Experts of a small language model.
Size: vocabulary 16384, 142M parameters.
Experts: 24 experts in each of 7 layers, 512 GELU neurons an expert, 1 pick a token, a sigmoid router, a shared expert of 640 neurons.
Training: a variant of Adam for the experts, 549M tokens.
Below are experts of layer 3 (counted from 0) of a mixture-of-experts language model. Rows are named router (the router's row for the expert) and show model dimensions 280-335. Each number is 128 + 24 x the weight over its row's rms, rounded and kept within 0 to 255. Numbers have three digits each.
After each expert's rows: a language model's description of what the expert responds to. This comes from a sample of Wikipedia text that the model never trained on.

# expert 15
router:122156142074127165122092162098152125146165122121142112116128118094129154138123109145143113150116108100146141119124122158110134129145161130122086122084086131096148125138
Description: Inner pieces of Latin genus and species names in taxonomic lists, plus name parts like Al-, Green, Space, Air, and bullet •.

# expert 0
router:124145155107105161114092103135121115162160103118140102132171118110085162134161153131141127145114150151164170118145160161112130134138153110135110080111105122091134165142
Description: Pipe separators closing table cells or rows, often after names, dates or numbers in succession boxes and tables, e.g. | ; ).

# expert 11
router:149135129086134120107130089094150113137158101154133119150107078094117168127164108171161098115134148118148147160143142139141112141108106120159087130109100141121104115134
Description: Nouns for physical substances and objects, or their end pieces: water, guitar, rock, gold, oil, sk-in, rub-ber, mar-ble.

# expert 16
router:101149143116120134129101136123112144134176117138165148124120137129084125157109111111134121141132128098136126116131126133085127138131139146118106098117097159125139121172
Description: Nationality and demonym adjectives, often after birth dates in biographies, such as British, American, German, -ian footballer.

# expert 9
router:114149122100118168114087106167150151142154117121137106131118103138138140115121141103156096151137159137144157172140143135122134153135140160141091124095119116106148159139
Description: First word pieces of uncommon proper names, often right after a capital letter: Tiph-ook, Gleng-allan, Nav-ajo, Bright, Oak.

# expert 2
router:118155134153111151147124127141151162170166110099128138088163142122135134128087174096187107124149140118130179138131115154118132131132138126103103107119120165125150127137
Description: English first names and word pieces inside people's names in lists and credits, such as John, David, Robert, Nicol-as.

# expert 17
router:114169151138144159096098141154090122173144121122131151121167122129114108142137137130140113125109088108122123129121137159067162099110144137090108088145114141130125134159
Description: Periods ending sentences, often merged with the word before: ".", "s.", ").", "years.", "C."; usually followed by a new sentence.

# expert 20
router:097173128122123159132120104123139117144137151129128127152149095142106086143126133091112143106099110117137146185105120128101112105110109132136121112135085130096133129128
Description: Digits and number pieces in tables, scores, dates and years, such as 1, 2, 14, 2-016.

# expert 10
router:117121123091178135111158103201081162158158127142162082140080145098164152161120157113114151136132127106125131128142121156123153161137119089119094130137133136084115150129
Description: Nouns and noun suffixes ending a noun phrase, often plural or abstract, before of or a period, such as games, troops, -ations, evidence.

# expert 22
router:120133168150134143140130142149128152146125112119138169116122138102101122124129169110145160112113148134148184147107132145081130109158136113128079129115097094137127133091
Description: Clause-joining words, auxiliaries and sentence-start subjects in narrative prose, such as was, and, , the, He, which.

# expert 5
router:139136157137139157122087127171129149158106094132143127136156161125123130126128134079121113154127104119149131129116167189124147120152138143149100076126095110144096123121
Description: Adverbs, adverb endings and linking words in running prose: also, more, then, but, only, later, generally, jointly, additionally.

# expert 6
router:136107132108106154122068121149142123121139138147121115172135112138124151090115159139120135098122128110124123156089118156057169110113124127108084138159109132107115136091
Description: Articles, possessive 's and his, and fused verb-plus-article pieces in running prose, such as the, of the, ed the, member of the.

# expert 13
router:108161138110136142156121129133132173181155093144151111110174127136079154170101119134139106118139124104147158111127144180088122157130102130145118134121079127040134124145
Description: Wikitext heading markers and heading words: ==, ===, "== Demographics ==", "Filmography ==", "==See also==", and table-row starts after headings.

# expert 19
router:070111154091131156133091153106147148156135116107170108107167116113104092128120112121171124111125142112137151100115149161102156134144136119120118072138079149119118112146
Description: Month names and year digits in dates, especially after "Born:" in infoboxes, plus past-tense verbs like performed, recorded, built.

# expert 12
router:121134152160093151122084128155131136109081165121123115110151116124159136127161103139140149133112103082156178126127102133122152106109151111142152105122105136069145152111
Description: Prepositions joining phrases in prose, such as of, in, with, between, through, often fused with a verb ending, as in ed by.

# expert 14
router:155102142110144158163095149146096140135160092107123124076128109136120175099089171115146115119128120116151177150129140152130161121145127129116076090096106105078116136143
Description: Initial capital letters of names or words right after a comma, pipe or line break, such as M, | W, S.

# expert 7
router:114132122108116169105091126161107134118101149105101112118150119150113103140107150122172121156119104074141128181122137134112137149145109154130111103085070122091116116127
Description: Opening quotation marks, apostrophes, dashes, brackets and currency signs, and the tokens right after them: ', “, –, £, ("'.

# expert 4
router:145129172112133170121105135114125159111129157094100138113146108105129128104085167105141144155164144127126147149134116135122136124100154124148086126141111102120161129071
Description: First pieces of split words, mostly verbs in narrative prose after was, to, but, such as t-abled, th-warted, exp-, res-.

# expert 3
router:097184101103159124087102104123158158147150148143143128141129134110146095119127121131112145115139143134095130121112130145066125176158094135128124155151129135113124168105
Description: Field labels and line starts in infoboxes, taxoboxes, and tables, like "- Order:", "Melting point", "| Total votes", "Scientific classification".

# expert 18
router:087099158131150132133104130128073131157135082136144116108147122142139145124116167124158142143166143128115133108103152143120123137128120120125126111164105173106121139142
Description: Spaces, pipes, semicolons and parentheses standing just before a number, in tables, coordinates and vote counts, such as | and (.

# expert 21
router:115122174142114149143145095138144141197138117117147143097186094110112118086095160124167135127097161122134138103164133153136140119160157108108131097130128154130124153149
Description: Surnames and surname pieces after first names or initials in lists and tables: Moore, Jones, McK-enna, Pars-ons, King.

# expert 1
router:105159138105142118130113163127109110114152139104138089114152183110129149161158134089123094132174114131126145173119119103132104126122088126133113127137116136091126115137
Description: Proper-noun places and organizations, often after a comma or "of the": Massachusetts, Germany, University, County, Summer Olympics.

# expert 23
router:139124105118116114096111136110163151120119108132124143128117079124146112083098116170105118157121160139166149117149191114105134165161144090137125133114084145086120162064
Description: Stems of scientific or technical words before suffixes like -ic, -ics, -ation: mechan(ics), diagn-ost(ics), therap, econom, imm(une).

# expert 8
router:129126123115145178136095090108133121202147126096193106155156120118108153129146136151142097117113134102138113093144113134081166130100168142113110125080103156142124111168
Description: Pieces inside Slavic, Greek, Cyrillic and other non-English names and words, such as ov, ić, č, и, ž.